Weights of a small mixture-of-experts language model, trained from scratch on English Wikipedia.
Size: 9 layers, width 256, vocabulary 8192, 63.9M parameters.
Experts: 128 experts in each of 9 layers, 64 SwiGLU neurons an expert, 4 picks a token, a shared expert of 64 neurons.
Training: a variant of SOAP for the experts, 663M tokens, 4661 steps.
Below are experts of layer 6 (counted from 0) of a mixture-of-experts language model. Rows are named router (the router's row for the expert), gate (a neuron's input weights, with its number), up (a neuron's input weights, with its number) and show model dimensions 0-255. Each number is 128 + 32 x the weight over its row's rms, rounded and kept within 0 to 255. Numbers have three digits each.
Before each expert's rows: a language model's description of what the expert responds to. This comes from a sample of Wikipedia text that the model never trained on.

# expert 1
What it handles: Year digits. Leading digits of four-digit years, especially 1, 8, 9 after "in", "c." or a birth date, as 1473, 1824, 1930s.
router:162150127127146110136114166101152169077125071141133090090097061164186111137117162088129106172129110102123134122208144120163119078193099124103118166123113099137141165150107161133048109047165169134114170106144111146134191133133117129168134119134145082113128125130139116176060147134133157097071101143136133145111156100201071156154067161156123087121097069131109161133160061138168170092136120080077152121095164094149132161152111149143137171153130045158074103128107156109179156097097124100112184126096090149116068151112088173114167122107117121091113068094101152150187159133114110166109170140159148121162144155131138149143137110113167105175104102129113119121190093152157106129145112109149122148149157124142164122159130102125077151000088114109122161154067159169096067154162152
gate0:143128110147174176133102109156151147161117166150150161106111096193147145127152135114105116133129155110169103114138106125059143118112123151127085161124072102092187026137122093125166190106141092150138133134150102132117173064071131143109166141112152147138099024163124171099121073104098112102138129141120128132107099106128154072129146139080128106135133163176171168075148093100167153152146134150124132123058070126116113175197136185148102102217065168127095142080123176104167180168116160108202112104119138113174152141090084074086124169054146071148139131084106114102106154163124110081118182134143107117125170122109130151129093128206126153132123106192141163168160116134169109154113107122107182074131113153169120113146112119079110119120084145122082118182140144112119118070185119
up0:137141113156138164149125133138209143154091206125116174128103112194138150102113142107088159070168134129156091130144092108090132107110157065103089151127081093121195048119120112075162138098175097121068109160158074076168124082113138105108138217164144149121106038176169104141064091110161115097130113146117139128091126089146136083117092153086131090117120139131148140127149098112142144121149098084093165152116046103124142210189107179159176078216102121146116142142137181102175121101110160130183126133144152121119145137119139075122154138078099134119140125083120105138134137165106146158125153105114154093139156123128101216069138150203154119128152066135131135147155139135169092114179081114141129093180114156150149094173114125136086150125124143117145121192125141136141140107195132
gate1:121125128136068102058193154108148142091101132109103196186170143128123114114132105185089168066164137144118087149089104154138071139158118183156098137191147098150121158090115082148155114118083140085151085141165184111113071116132167160120119142101107127165140126169130147099157206174158133124149140137152152110157120074124128201194134134118148117126093128149137132132115175121110079138061021157086095170095104163121183115178150106111115140136154129132104103158143143141109100183069120097081115082110216130137143085109107196106077102111140146148136082106127189177125126155133071098110076139133160135116122133095122134194116118049131169130159174119120121111137158110090102070085089105124105072094185107138122125119146137107089137077112147140118094119122171145147100092079143
up1:138152027122138098160131114120052143152171156132126115097086136128136119101136149175104136150158126173102119150118151073158147117131158058148149112113106109118138094123106119117130114117221134131154139114077067166161067153186130121106136084153184131130151161131142085137101171129123135193123136072099112121144120107136129149166107146105141089108077139072100076069169154151138131070173166123132108131126135070155105136157118037155141120097129206133122175157132157142135129071155148135140111125211156139119125127134151129207100147096106157110122131156154133129170112106071190141128157157094183115169166167126168092177068156140136039130142090119118152160118081111133135155143147080118149198116112098045115147150124150170193132126141097049082133116126094163147142175123105
gate2:120127111126105159112155161123138159139088146075116147110162140171127203109160103124176096160118133134138129160125087140085075127113063177141113126139127112120139143081166115134057168136114130086131108141131105108145131119146170111107137132141158115100148150149083112147134153159131166056090099125117146067117138078102123126098102100113069044189136166129119166136044082120135133160071166130145146123163136112160136082069148129105113158155099128180115139088163200110145155116137158186153128114116164119077135097107072169098122120071100208213116123065057188135143072127065131148115122086134111124127183149144082143197155072153123129139091180159127125071109186156086114172191117129170086182145148106110128133148100121141076135120099084086055140142117128122150101144115087
up2:107139143106105122184133169088142163119107202144154136103155142158143167103141190155162068121116123106117084126118126131073113123112073131094153121118127130134173142124140076140065135132107110149078122153126167132152101166124160091119142121147141072167112110088098132168129135166177172004106150160072109122095083093136102116152093152155103089164105145117109152117077140103121156152144209187161141080098143104115140089075101162117085142162086125137137133134149125152123155133133144182142091140129141158078149051147028115162095106086099136192127154129109168183170057109127176117112138085164149060172149140156134146168121107151133145114131145116113094134064142117155178167159115137138133196129133113125113121218099069125111149140098044070130102144086120114157119129077116
gate3:150096088091082172186110157132086133071132114125232080152079108131153089148085127160115135141143122135121047097090116158121115128107140127139149112105129082089130093112151086106146116115118167135115145135103158135106098154125164155123110116126147136136078112057059120106098116131119131156099156131159159149125038141196133177143109131157082131131111127091122108148112155127138148138103104159090119071115124117130158069141098071175079106136092106129138103147163143137094102125132116097092126116142103118112112082154176175135151145141161213060106126111124166162154167141176046071158146135077184102142129154095138127208100131184123101123032135147103161149126136125103139128163066079125127144103146097086068123129123129177077088135226127153112093143149093158160133081049122
up3:106173143159180124106121094132134118167132185120107184049142114104127149090198130124138109158080148159138207131133132067148164157153091127121160088124142140122120143107147171146084168168140121147141149110096139142150162131116110151125114106113150102126205124141193154138170163124157147106156084117131095107105212121044117082101133121106214117133142152151140121133142133131122100111122141130150136125169149082093101220104101149080158161082123162127112138146141123080162194126172148163165136142117149141163143154078101106142087082108095040131123126178134140078133101096075191156080099110209107168152146115135120111067112050094136110150150113094137114143127140112119134153105193146123109107154122186121156115136185134136188148122080076032119126082109148103118135195160118
gate4:193149080124121173187147072104147104073103083097126151170118181168100166146148156138123192096090133135097124137108112123186118138151175086123106112198133128118148118069140078094110112166112149140175133151185083164147123072153140139085095158168162123153132132142115064137167084149166073163163186128151109120108085121140131136132129118105165120125132146128135116130099131169088129110130092050106105197140110110096094141159187111091172071174138164127130175205147091138162143123194091122140113162233150158138127089158152074157148123125117120076177159133104086160125103173151083113122138138102146114132125123193120139132129113142141092146118160151113109126110162092172105144157153053142177177055129139069079091135196083132112096190081122129163136109125100121168123149140145
up4:152169075107088201130152118103158100074137103092170135192179144166111176144118170120103189137095105180112100114105085114138084120166117090112111121163202115138147151094135074067109119098102161128117120184174104120140125107131142183104092156186168125098189122113096060167128141133171081158124150152181124186118134085190111153152154112158134096130114117091152092147070125149102148103098094110080125198162109109110123147168167110120165102134130112139126183205156098123131115083148101119133131125199091206139114055157145106133106101148115151057128116119115121172138137154150075122145072134064124134112098120170105150118110083169163109180115121164094071146169130097126083107158131068126129171047132125090110114168185069140104134110127139139143110116123093142108112173150153
gate5:083078120075128128178087150137167112138160133122180112150075141116153132101117103154120112087128108074165113134104097157052116140088171079157173150061113107142130147117099118132182173112110128160134151094166161106120190166141101121094188109100098124093085167098102090112122088053110115119133110135147171093156160172127144105086058124115089137127154141105148153140103137133139168144163196112135120075048082196173127149089105133129123077140084139140117108120136131119102097082138099179172152159186165112167115118095142135118139135111098153129118095117119116141151096202122136095101165145101161100119129119147153151095143135181098156104080163150123067087165158185072086134062168155137023174174148111130114168144150181098133149117076139184098110160109107095141200124132182
up5:136180115170139115090144116146089140106072123139094098119166108131109125168169129112156140197115154177113147111131155122189153118150118163110092088222160168111137116141145152123093080140129112114168147140099119142115089070123141157154039145139147129171183107171149155129140152181109131153136160115096077197116080100120122131188197114140169127108109119135129087115144134119139096123079097152139105153205133074072106120146152132137129149129180138090127154146127087128119145197138162067097133117080083121112150125186094131110092102170175116104127134124146131120110165048145123133180073127130070161115137136098070127172120136117141133141188110114143193153110087058166182136182105108136233061060093138127110074106124108138153124129159118118156153088147151150107061107110073
gate6:124146099136073133151167155114151173105102105127146103125160138130116168165137148094149145106097093086111187175166087176132111109139168141092094102185089123121130151160186142106072107103158196075125086152154111049136141099194118098169078149154105107150096120104146080156108143148109161120118089128171112141114125089182091148156163130093137116137111080113087146179118118165080154144157047104106162159153105087105113174126176166171086142138087108181089142148102099148141113144104018097115135151141173105111094126121141055092167097119126215120153133096128163184146102164047160143144111169073068133119154115103114133123176088195167125127131165126111103086163163109165140112174101121111089152169131097093171083134076134115108160161111173124157140121126150140093088159164118
up6:130135123131102171133163142119204154087120119106148109174094109161122182202112119086147172097069140083151114143145044153147122106124196148082082144168073153134128134124147134115082097085143190124069102138187103075120129150127095121111087180211121103153093070117136071128074166108146116073159091147165138172141140092179115127172084110108177113109109098135134124188123125157077138149155043101125146147172087152134120137114119163156114087142065156131136128171093116127145112146131046059151205150178179132163110121149140108088157124099147199104136143084123140195143128179067142114114127114098159088136137111109128145091150079213154116125136178134119121151139151092156115092162130111128124138127153116096118150136160139063089143176122170153162156138148110129135094134133139
gate7:194131068117141089167066166138120106145114195153086091103161174033088097148161087141141108138107118178117189113108200150139149134123133152108113113105053128103126117093078193151129135141132115140131158097125156128085152132162116098128079092029142208124194108146109156120133119071162095134168142102121102175170140187127146099150170135137163150116139158148153133097154166097165166135144164148126123140054184179098118154142131077168169151200133111105121080112096094106129122087173134138089155157137087144140113130119135141095117090130163108113103114158100112163059186113161080113149126160163103094131141112092109109182089153166123146137102177118164159165152135135147183077138181086082181090133157128131129108101153160110119099101116161173088128130136066101138130135073087
up7:082111145182140146104182083172174127132153118113121142171072082205145139113071132097136130116119166083180104133109075149113085137105146094167124117149163115167109145121181106111128148137132173135155084142158089083138084142121151120080148160201111087129045144143117060123101170151098128128128116150118172084076139089177145155072063096165113117147148127099134139181067123158122104109126109066119141144195087123165086129148134154063115082078117147137140177169173144096103107144120118161144155143113176106120159157127102116126168197118098164141172099136162133145150059140104185161093151052084109195129117113170147148075173079129105133111150103131136095101112144127082090190175092149169089141120102126098079159113110093199117144122134119114125072118127159113158147133161176

# expert 9
What it handles: Quantities and money. Digits inside amounts, vote totals and counts, plus number words like million, five, few, often after $ or before %.
router:147058125149163091094113156126099125128100097149126113164151118114108104088130116145079167159126049154092124143183114140116133091128116103168172110111100092131138129159140099126143112084144164131128114160130173058110143091149147091059104139108137233135177150129142111160115153132152094139126124068163151147158132129122128164091118153109059119141140133113129164124162188182144089079151135168113178167116101126152191211211095183154129142114094097093058186148122162136126117154127139120084154151160102191111118152106121119144100104126118126140129076153153127139104084103127131099122093123153112177142083169140153133106107159115175114153157105135163098193144185163055121077132157094199122124184103124182176151066091092139123118045131187075085127118181111152189121105119143
gate1:078151163163139192108079129134115179117129160163124104117143170097179106119136166125134117110097161104089089091110111167147180112207190126080160143200180124092119120202217114149141157126122136134088158165162167157162130108146093098119130179104135150145089067127129127136139177161104157131062067168114127074121141160118171124165122175179118187169145114160098128090136127130140176151127132181172121113114141148147111155146121135115029148161139090122098144140139146129185167140061147178113068135123166094151113107115120047111138146134143094119092114165140101122194158119113114093113151124073106066181167172076104137116144143168116100138162121157097142133119155146143117137115142164117089151148111083184075124140119141208097090102114088142197131136113166113113075155158161
up1:079159126143189162108028181167088152110096189177123097125150117123120129079149133157138157134125121195147148156177063140058173121125138083094111121133115136120158149185066158181149173127125143141122188111117143169107081101142091155129131076132157116103104129102116116128090136087133190127085096137152121094135169155115113107142081168114157170173157108163108171108179120117157203123131142133127108117094196133146085148175084203142095174167148102094118122145122169156140133131084181175118144166122171129065100152150126060118114122114150110122107109131162103142154126097125165145138124145188121109177177131165113124158099151089123126183137102131115133132193114108163137159030101133073125118105148156219080106154150104178141094071122126140151123147141146062125097098158159
gate2:115110070119140065172127093123126123111148167209135137219110128100093045160145149170137122118226115143091140165105153180151087084173126149197119092120077125098126095141055127095115109090182155057147097093084167103134161093139110095117105121116186161176110112154132134152125158137141121161157112134101134174166182132130162151118156182174071158125154103209121130100231125128147151074105099142098138137101104170153163146171133152138194129156139128101128122114095147097138118108073152162089110091143099126104164149113125065108107117175119173190084091117064120112104097117141150119117122141135113108137133144149150138113119140132160133150170171131102119140151115099117170116112100131173143160151059115064164115060101159123186140128158126142057113083143146107121145169136113
up2:086135071132162077122101081112143109099146149158133116197112140149161057197131114218168102110219107149103148132126142116111078076173159162186077136144113115158124108100078126096118092121133154047158084067112159120144176134137098130135126076134149158148158121169142145136100156123120106129145105117120172177123155146120126155154176150166109158120156125143139195119176140164132151091071161136157107119094091185134139151169110137126167123126152209090134168080040102192143126158122161149083164123146082166125156140125113112124151113191124143115105095068116119097113170143156123117149073130141139123155150149118182117133151169126161146111183110139131103152141127096094099089085104166193170187145066129049133118079120140146181105162117133143052127073140120118155150111135109
gate3:117106085113144141159125153102142121150141145111141136146117108141147085125129153152149143121095128139119115140139134072049094135117128113093085157161145108097133124090157172115154115096098074128112153131142122069122129117114125071100210181100076123133121118227124133113107088055179089156107134196154119067112173165185075163172128193137115096176130136163174153132119060160109160154175190130156149151135129176124095105116122146070210092131099172160137127083169173105141100138113078128150084103149120179079128155100165159054102114059134089113096155079111167144090122140148064152161116155157100083154118101142126088056117101145162139150138141206113151163118082144139132106147107134128142129166123128110136141128085184094145158135144192180138137125079138110182126169164182
up3:078138109121118142169163105118140134160177174124159217186140100131127050169094113128162128099140165105093120150103152143067139136126113150080115146131182181129092136109166174175142133135132099112102141167097125122144120095152120083101160208133143117144129096149137153095090106100176086118131098127131102055102147125139091140140143126216197100172122131183170119155111053123133124110203140131134140126148119138094134137139151152167189032120098137158161127088181119078152126173083080116145072097152170121130171135097155097054118122083174076140126120087097150121073161149096112125165116119088100091119173108094135090131114113107122140117130190130079123106114105156159085123120149184124126164130124200117164157128113139171096134146105078166219105077088128130164150180138136
gate4:132109134124139124116165127128148094117150080103077108144125100182128102099065185080155135136154113150103146157145101154093119114140102131172140142150160111112080134105126057142125112111134162131129082149142120096082132152148174056128114169159092173161153120036186129119164102135113058135189107057146195130165160132108161116122126129144078124113165156115170200189151129119124100198161122150204114163163127135117136143140124167152125196129159118063081167138088114177113142118109130131176174139157098135127153157139123157139130155148154166116225133125163114114103112152131151139136128147160131186116099101164106098107163151121144147098130133095208159169102155128088146118175143127138071084197149127153183185094120143166128096158092205136129149063157075145169142081101062
up4:138113136133109120134114164103098147158118180128207153138137164091112163148194096161112113117111139116157107120087136143159105168087143097096114125108111131158229139109133175125113134138117088122147183093143121136170116089136101157110141073090153099110127169237078118118160134120124197160074139176100071145115091109173120120112144120122157130113068149139091049075090135197102159080080135156054177072127141124141121121113136136097149082129100122190152124072186169099131123137133135108076085089113161109117113078128127090097135104101109096127060153120092156132163144098138131119132114097110120105147125142100152159161113128160122097148121106186090100088195111145140081133048141115129169154085101095101092104164140121091122174128142065122121113196057185135101132146141200
gate5:119092068092095113127216109116072159109147127172067102142165132106096144141127103096155125119168105152093124075133214050144129124152048179134185130134085123079105134156056108118134137093138108152106121173120129109109102130116143118117119090139161081137084138180131108151154163119116148114148114096076125136095109109146136130148220166117128130141094142140118182145090159144115077114168124142165094145076139092117180106138121157133112111091157153094159133169122120117078116115126076066143103120110110145086088067129140117168100058137118136158090121167158152159114093127169174110152118126121116147245171130131140100115073057132132095076130148131128167127036146171108180148124071106086080131108146107132119167126116114091130184121121137082095075106143061131131101175177112
up5:121078083083088100116201096108069169114141136179082120139159115099090151132121095099144134126172105147083114090136204049139120118148055158150171118120100115075111140160052096112145139093146110145092108168124146110128064118119166107124113101130183093158098138200120104151143155112113129121143109102075118143096109116145118127163225155118140125119092159127129164146098145172114079106151133142164100133072127084106176099130116150166113118087156140094141105175129117133084112115126082045135116125126137140097091051129149131155074057130128114149100127162180141159123074123171187095150118131129144149222162118132149099128074063152140102074124144134136150145063146170128182142115098080094087125110137099101132172115123115081122190134136136075100080122124063142130100157186097
gate6:166095074138122150175142201134115167122144120055125157070131133210039086139073109095154177159159149100176132110144122117142175138109129119135143199140145143091090067069103127141145155105112137117101132129134132088140159092112131160071113182147097083079129128087136108130115084124119173065149122159183111107109133093098094201074065112146126122161129099174157093098179083115141125165165163176073168131101145103088109110095097147110152141124127112161114144110152175045084167051079145126133138142098118123106088136064104187121106124089162142128114139148100147153065071121120087143113140137178096166139085126092119072179102107117117203141160116142094169130109079167124112151152086152101143087106167126138116085148125155131087126106139076109136155169126135098130101150163098
up6:131146122111123118111111042106131065142124146176122150188110100084214149143154168112125080119126127097078112145104163118119131136141086164084105108142123136124119162187139151102092118136150113111187159118115127147101150206132064088156166106095109156147127114128109193117177166152131103206133119121083129077127105188117136078120149144135165150119110172101096117137067092101122158070160121073155114082152133153192121120129115098164088106133107130129183103110122101140184120198165065128153113106128131100090164135170146082077155153134134105127132137087142138079193174140119158131166112118095177079140170107155151160061164151162124050095080143105157123115097173088156172083123162080151095188133073127114131206131107100148161141159108183169128095107137096128126171131149179
gate7:151182069166108155130174107145076078139063137143109143096145145152073094105141138133121091110134128148137150138149231115109177163113066201130140142162147182142060143144074148124191205093130099121154125140149129118127188163126218137149131103106191113168118106088139098139114110181106105150090188132132143101091082114178114059067113132127165105127144147143130092166155116144162128120213072180111102107170103099138082134109093123159107167103111158111153123122086104083100116154109095114120136163076173096102121075120099139137175220143150081194158102080172103131116105128162088157125141146119054128142144146132149113087107124146111111079113141113114151137069163149091146118122116134114118122125116147127114100143146124135126138101204121138132150086089086176079146132187136
up7:167199107162150155129171078135085081181046130112085163081147132168108094106142141144128120118123107134117103154161194117102162135103092171167127167154134165144078137115119148079180189097118101126175145148127180098139180135110223112117174117135162116134130133151169101138149088160122109156112185159148141075062092098150069089077119159096141109101125128164124113141141103160151121092233088156099144152175101115134096160102099174134160167090117179139130142116109137091095127167081118106081136147082164127107101106116113110107168169116127074198107118104116092095088112158170101141155121172138029139142119173143164123072108125158133108098156099147109115144055165183094148098101111134121166123150111136124176101157120093158130158116181114116135168124093120155106164127209135
gate8:107121108149178167105177126096174136089143099088117165141109156136105167168164148128103107096173152121124114162126114096130083159139074175098115149161096114108165065183078074098081128137072129097125142154103144121130118088120080148126175148171148124163097138114074136142073161110137080111133102134156163143139101107128158129114096212128139145121124185152108157094119180129116153160160161120056101154068138161140124101168094094136147133112144073171069134118176128151134130112170141087168145182121092141077149149124116136148088137085124204119161147089101160160048114205088168140103138150092125112045148093123098207118077101147124118113145114122163158153104128152187191109090085070179102189046119172124156121086129141124158158156117144116134111143167105127095098125174185
up8:131108129097139200103179070095110149131095108112092127136125186171111161162119194100095122153192133121120103120154122115050081144123071161149083139183135120164155063115106069087107129098045116112132155121107160126118119109117130124140153120118117118125147201120123135153107117148142059101151147146146190125086069097105163147126151177076149107145108169110106111088109168155105140154145192115084091151104124143133140065139079140108158172096128130138085154120150146176134127129163153090094125136096079177085116141167107147148121110078114165123130145130086165142049092179129146154126128145070133144065130103111121233096079075100144144104135106181130123176103107167132157128131089095178125180059094148127143103097115176170163197148146177094120117184149107143131114129193146

# expert 0
What it handles: Sports scores and counts. Digits and number words in sports results, records and statistics, such as the 6 in 6–3, consecutive, eight, won.
router:096153199148067087126131134119061091171117089216138153131118134093089095099127108130156184129075111117109092143158097101102120143138097094134152125153087091126140159151171118126104089123147128124115085181201128088098164116130124087143140092043093192178120094126098098140176186152114149127097130116145101093181115163131058103098167144128086136154104078151069121102134095144139087155192145122124137198140129089200145158084120141117063147127107085100114129158138165143108143171111115125146094127123116116117058135109169108105130072165095134202130080116124093097100124124167107106105091139140114167133120173135114130113166133125142070087170120104145079175108143169088158060167112145203082140158151137142111151151087145193135159061189129118105078116134170124165136111154158
gate1:156147134088112096116129108105076129157133104185045157107150155113128135165162183120151089182171099098097155172141084123158102127084072127089089140162188186123058225069137100165105146113154140131199069165162106149095118162145150112164137060105096100099147193170150121115128111174133065142106132138148186060160116154120128090068119127111073122133134105150094110149090082160129131142168097065067127151161135129133103158076167171140099142184084138070108162137133139153113187137101111087117111097094143101151146143175165119118141141112139096139171149110102128107102084174090146132123127129129113145089118144182141092116181100099150140080107115132091056132152148097096152145110130151149097151085108164089116126140084133157122133136111116132075180141102106081116077052150091
up1:151115161116105142141131084122112060129118108132118190090141128073070134112115080132124113065122130064079136139113125158128139126150106175145149121121124164135116092201125146152064125165109123112113108105114057135162164110065182147131098091169138128072187058094132170136096140165188175113096103119150119125162141169075128123158145155125150165173122091100091155117168114086144153111159152082145134175118179128123153150079151076101099146126118109138106086192117094142147190114142093083163108099067135123132101161113171108129151141104154124131110172148143168103189034175108113106154106087098162145118080109076123106127143142125105044086129139050179145092110150052114133125093166112049175119110152161170167149126103112147096119179147120088186077112169113136122124115144104
gate2:133123159118080087125157062107111142150093119144115075055130081136155160160084148162114162129111118152115120165144122127144082124130145130135119094136135092152146157114133123085128105107137124145106104117165116141145166205164072111150160083089099095107111122105119096155103140156105159145120138115093070098138080150131094114082098091100079078070099100056102111141096043174110099143161161154138212118192143113110135123089136141102149156115105148102122138127107187139115073045058134151097133099147068139150105108122066115106172118159101157141144136180109141096096167169178119158150105099074126131124112175125078131127086095137157121093142118144121129162146162142171134161172191135118113099140163113186000175125141075154099120135154068126111102096061161164091179132133155
up2:108135133153149091169100099154097157141147078129131177146122123135146190106146150095182095098075123122152092151053108147152130063113148135140124095166127123166084172096207089151161084190118181148164096178154158145138153074171132155126070137172168139160123113159188092125094090122106134196141110095119193081101135176076178192077100113180127084140122149136123068101144146144107130182169054086084107124124109128091083214160147093167114098129159108093123121130145128115102114150103121069122097124080156105122133196126164157139145138131110109083142113142130111130232077105117096111165111137190093110142159119121166106096098154169118085094163148150132136148121092135085160101141172173134125109093132144134180142163126134164154162128143130082110093150095151154101101133073091
gate3:142115138150092188117095105102130069138178155117079143124144138099149120120200164081175094085179130095094152122130128088138117111180080132105129143170152157168076099147158092126103154079106106076040120169145153091113123208140104138183136117137144109142102034137115150107134113149121146089116123112100137082119121152155134113154137144122146110151135113159106082102144110106100157139116125132167161081110194140083116123102120167140131151158102120168118134129169123111157142079089045057161093151145094095141144140129200143049190110124130132153171178148161163119158116109153159080150116154132065165130136151113185070140084160101124134043155119125094061160080148137121160114195135143106184141167134060098081131124087133111076102139150140146093122119139132145155217141082131
up3:148098122145107173113119096102135091156175122120087157166119167102114112119179157102187086081168129097094148111139111115122117115158072183144133153176138164189088111147171091144103163089145144079058087160155160090103123181152118134176100116146145125164108033139111134108127108130144148090128137095077134102120107139167125129158153120120132091131139120165112098088142105092112139121108123099184165101089193162106100100118130169165121168165117124146137138130142130107168137101106078042178102176159102094140159172116189129058186104103143126162174161153174141105152083132137158102132107147140075159118156124093179074114077160093123120040125137112099042148075169122124150103203138116115177109163147059102085116117064133129074103132136140155108093109164126157157201144095103
gate4:121087161129148110164092142106158107114170162183153182112129131193072109132132107142147094123105108180133109133110118048167118139179119126112123180139091145098076120071100183108105105120134152103150137105093125139141203090121095124112131151092078185144120132118147156102159120143181138120160123150102068136153124213127104128087126105119124174184134086128132098115116000126137130054123115065122175107207180088147067096142190126109136142101119092095195136114083158079145164094160100164136138122097109141128146155119106101147137143152127079175109125106118099083139077096115138120166086080114117157160124100159157108161196182142114142096193136144162172053112114117144168120124126105151175122135192122155113131106115101120111138123156135109151090129197093155144146154082100
up4:139050157155132127129138091117139124140160136163142218128121125154104116164125134136112099111091110177144088149128118082232086127170144109117122132142119123128075114107132132116118125116161145129130108152123135128122174138123127098066102165114081198120123140148136190104195156168193116173137100174112112127132126185164123109053148128130098144172117086196100130138155021156116112060129099111084209140177167115149090097139195104090176136091117068130132138136081188087158124086109082158143127112099135127165122158163129065155141103165132146192093105115109157088103106134123132119212059104046112156131130140138120128136150189153115121097167162109153145099102141116127155082162171125157160101130190136178123118103086135129126134148162160115169081108161131145140132177106093
gate5:117164100135121179163086160153145159130123134114148084072126086139125135126087161131156109119133145117209122114151107154077100109121138132102173150116218139122130129107122070122147164089125117143164119121114130153101205122093123169110147149213131072103135142144156113101150130086113161091156133120089129168159027141093135094135134123090150179155129099133140130185059150121127135160117076112115135109081170124121069115160096104180125126171160104107130173153108165079105097095144111134132192181149112106081104095128102202123090145137169105077159106088170133152089137121160159120061130071118131109120173108180105146172155131099126078093156170179096103093144144077136130169080158093161111096107117174142083096083109081135108095127142029108154142154120123049163124074081152
up5:172063126084133120115181142143148120088137133090149189176118156129127120115125113096108120124160116105082168152120163101167160166132141106118123109136035169125125136140113173156094090179125135129105138105110094148130045135192111107103124109043117180142101140118115166160091074168155082179126131121177123112119182104148137168123114134188164064121161157118140177042174099125163114130146163106127122134139138184080141090126149125054152091145095166204143074095161144180165158139122106134120077103108160155135181187161105085160147166101112147153148131126097119130180083085082109154190179166161138091134063079120144146120101133132102159167089104101173147120120114172140083151144113134096147145118139101105188130189127117075141114112114177150149153145144126187113091192118086
gate6:095127089137135165090103188145223202086114173125131093100155101124107086148133112117127164121127143100144125145123142088103095109137061168165138116131103112065166130152138168141100084089130136140145112120129088127143112113034104125125129159163101163141109100144131155165029100109125120117171181129121166161167116125103108169166138095137135114233133114097137137110202100107127137087082162085155097164151096085090174121152107102118177108134143149122113110112086089205162084144102167099141122137120115142144090143086122134202111122123141103113209132215142110152163104148162074135149155150123115090101190105047102208155091118089114162110123147120121190119115094150147143156170094129129176115060172143076109115125132139104095104122128146113147098134163162156095171101158132
up6:076140114118094117099100180126160162113130107108104075088170126103116112139144126105160177141122139104132105173136098102088050124166075114167124110188147100053179161125171121144090054127108148153089123131142092120159110110044131096146110132159081194122116097145126149157081110111119162142170169163130161131162129120117099184134160122105138107212133098103074138138190125086115121114089176136169121150128107047059203108112095121121158105107147131138118126138119080192126079142103182094138109155162157158147080137145129133202105072159108129133164148210117122125197119131132082143158119160142120089095155137063071168112075096073115163129157131110132164145101112121077099127206095154133183145076180120110129139150094166124138146139111135088130127109175179148108159132128113
gate7:168124109125126121181099112127139129170124078163184156134117103149088128154119161130112133140128172122121168138106109113157102156126119141119105129146173099082137115089121179153135093170045181091163095083099120093085146099154168145172118156117021155122151138121198105146072091155194052139141139145151148104167110140149132113125106146109175127158118104150121093116148185144130124129183116111134098189144124116067140126158123073129186151145083135171129114108101107149161182121092142118119155124097051159172120142191170094152103129124128162179174149179106140161032122150126114108137153117139077131099104101128186132112119196113108095089135080125128185155101097129187077077134110092135171182102191158130138088145138185168111138096138157080158140135146160056187076142146142
up7:170114115098102092152123070104101121187110033164159156145130132138062103118165161132096141133135141146089132115123073081172123127118113143168146142112132094142138148120137171113116107167082168093140091119115109106080130163169185107165122155139053154132168144106181090150102119158208048146143124152139129043155141109125077128113127138098139125130119097145114091106165177141123109074179109093107156166144087151088152129136113099114183178099119118160129127090103136182123185106106160111102147151061054167145137141169172094163135122116093148193129158124135139153081170148097135128133123145135123132142081092146201131075086173120131094094111051118137153176079111109152073054127078091152152187157157075139134092129116150166094135098137164137152158103168149101152096189180144
gate8:169214124042113075162148080102112107153125107097103137116137118129123122108106140116150146129158147104109161147128099084086084123100102127107160084134079160115115099189135192147111163184131099128148133110063134178071110111132164103157143095113145173176168105100185087133150133163163108142152166070118125053155082172111117112177155141165108110092139122087154147179153094127133146089144175103109163165114134153086135141071097146157068228164216147062107104126124120163135110155126121109085068077084147101111153114164151124178131188122138159114154180133135096154143160105092110132116157155102140100162071119102108094165147109152125135064119173134180178117098126107181149133138089133136172101167152109098176144168126082140151078155066143139149150094115111138134149072163163
up8:128064099180134157122068191136149127085176145125145129145107179146140117095163116154101121152111142153114125080112182197145123190140169123175124150099167113138124122095080095144079098074163124142131179104196096105153116165100098158093115176100118108085121159157078130131114110145098152073131136159105131180152110103167172125118080098119133175136138169115127125060083189101119125164100137188164046141089118126178147127206145095096196081127057133181137095084152142065151138113154141159151172187169068123130146113057090110098095109119137062138099120125114126111094132156134130086144120102133171132084164147128152081127107116127102126215087127138107110139192147118082110121107164124144108164051095154138107101077139163112098140118149122133120151135193116104127125108082106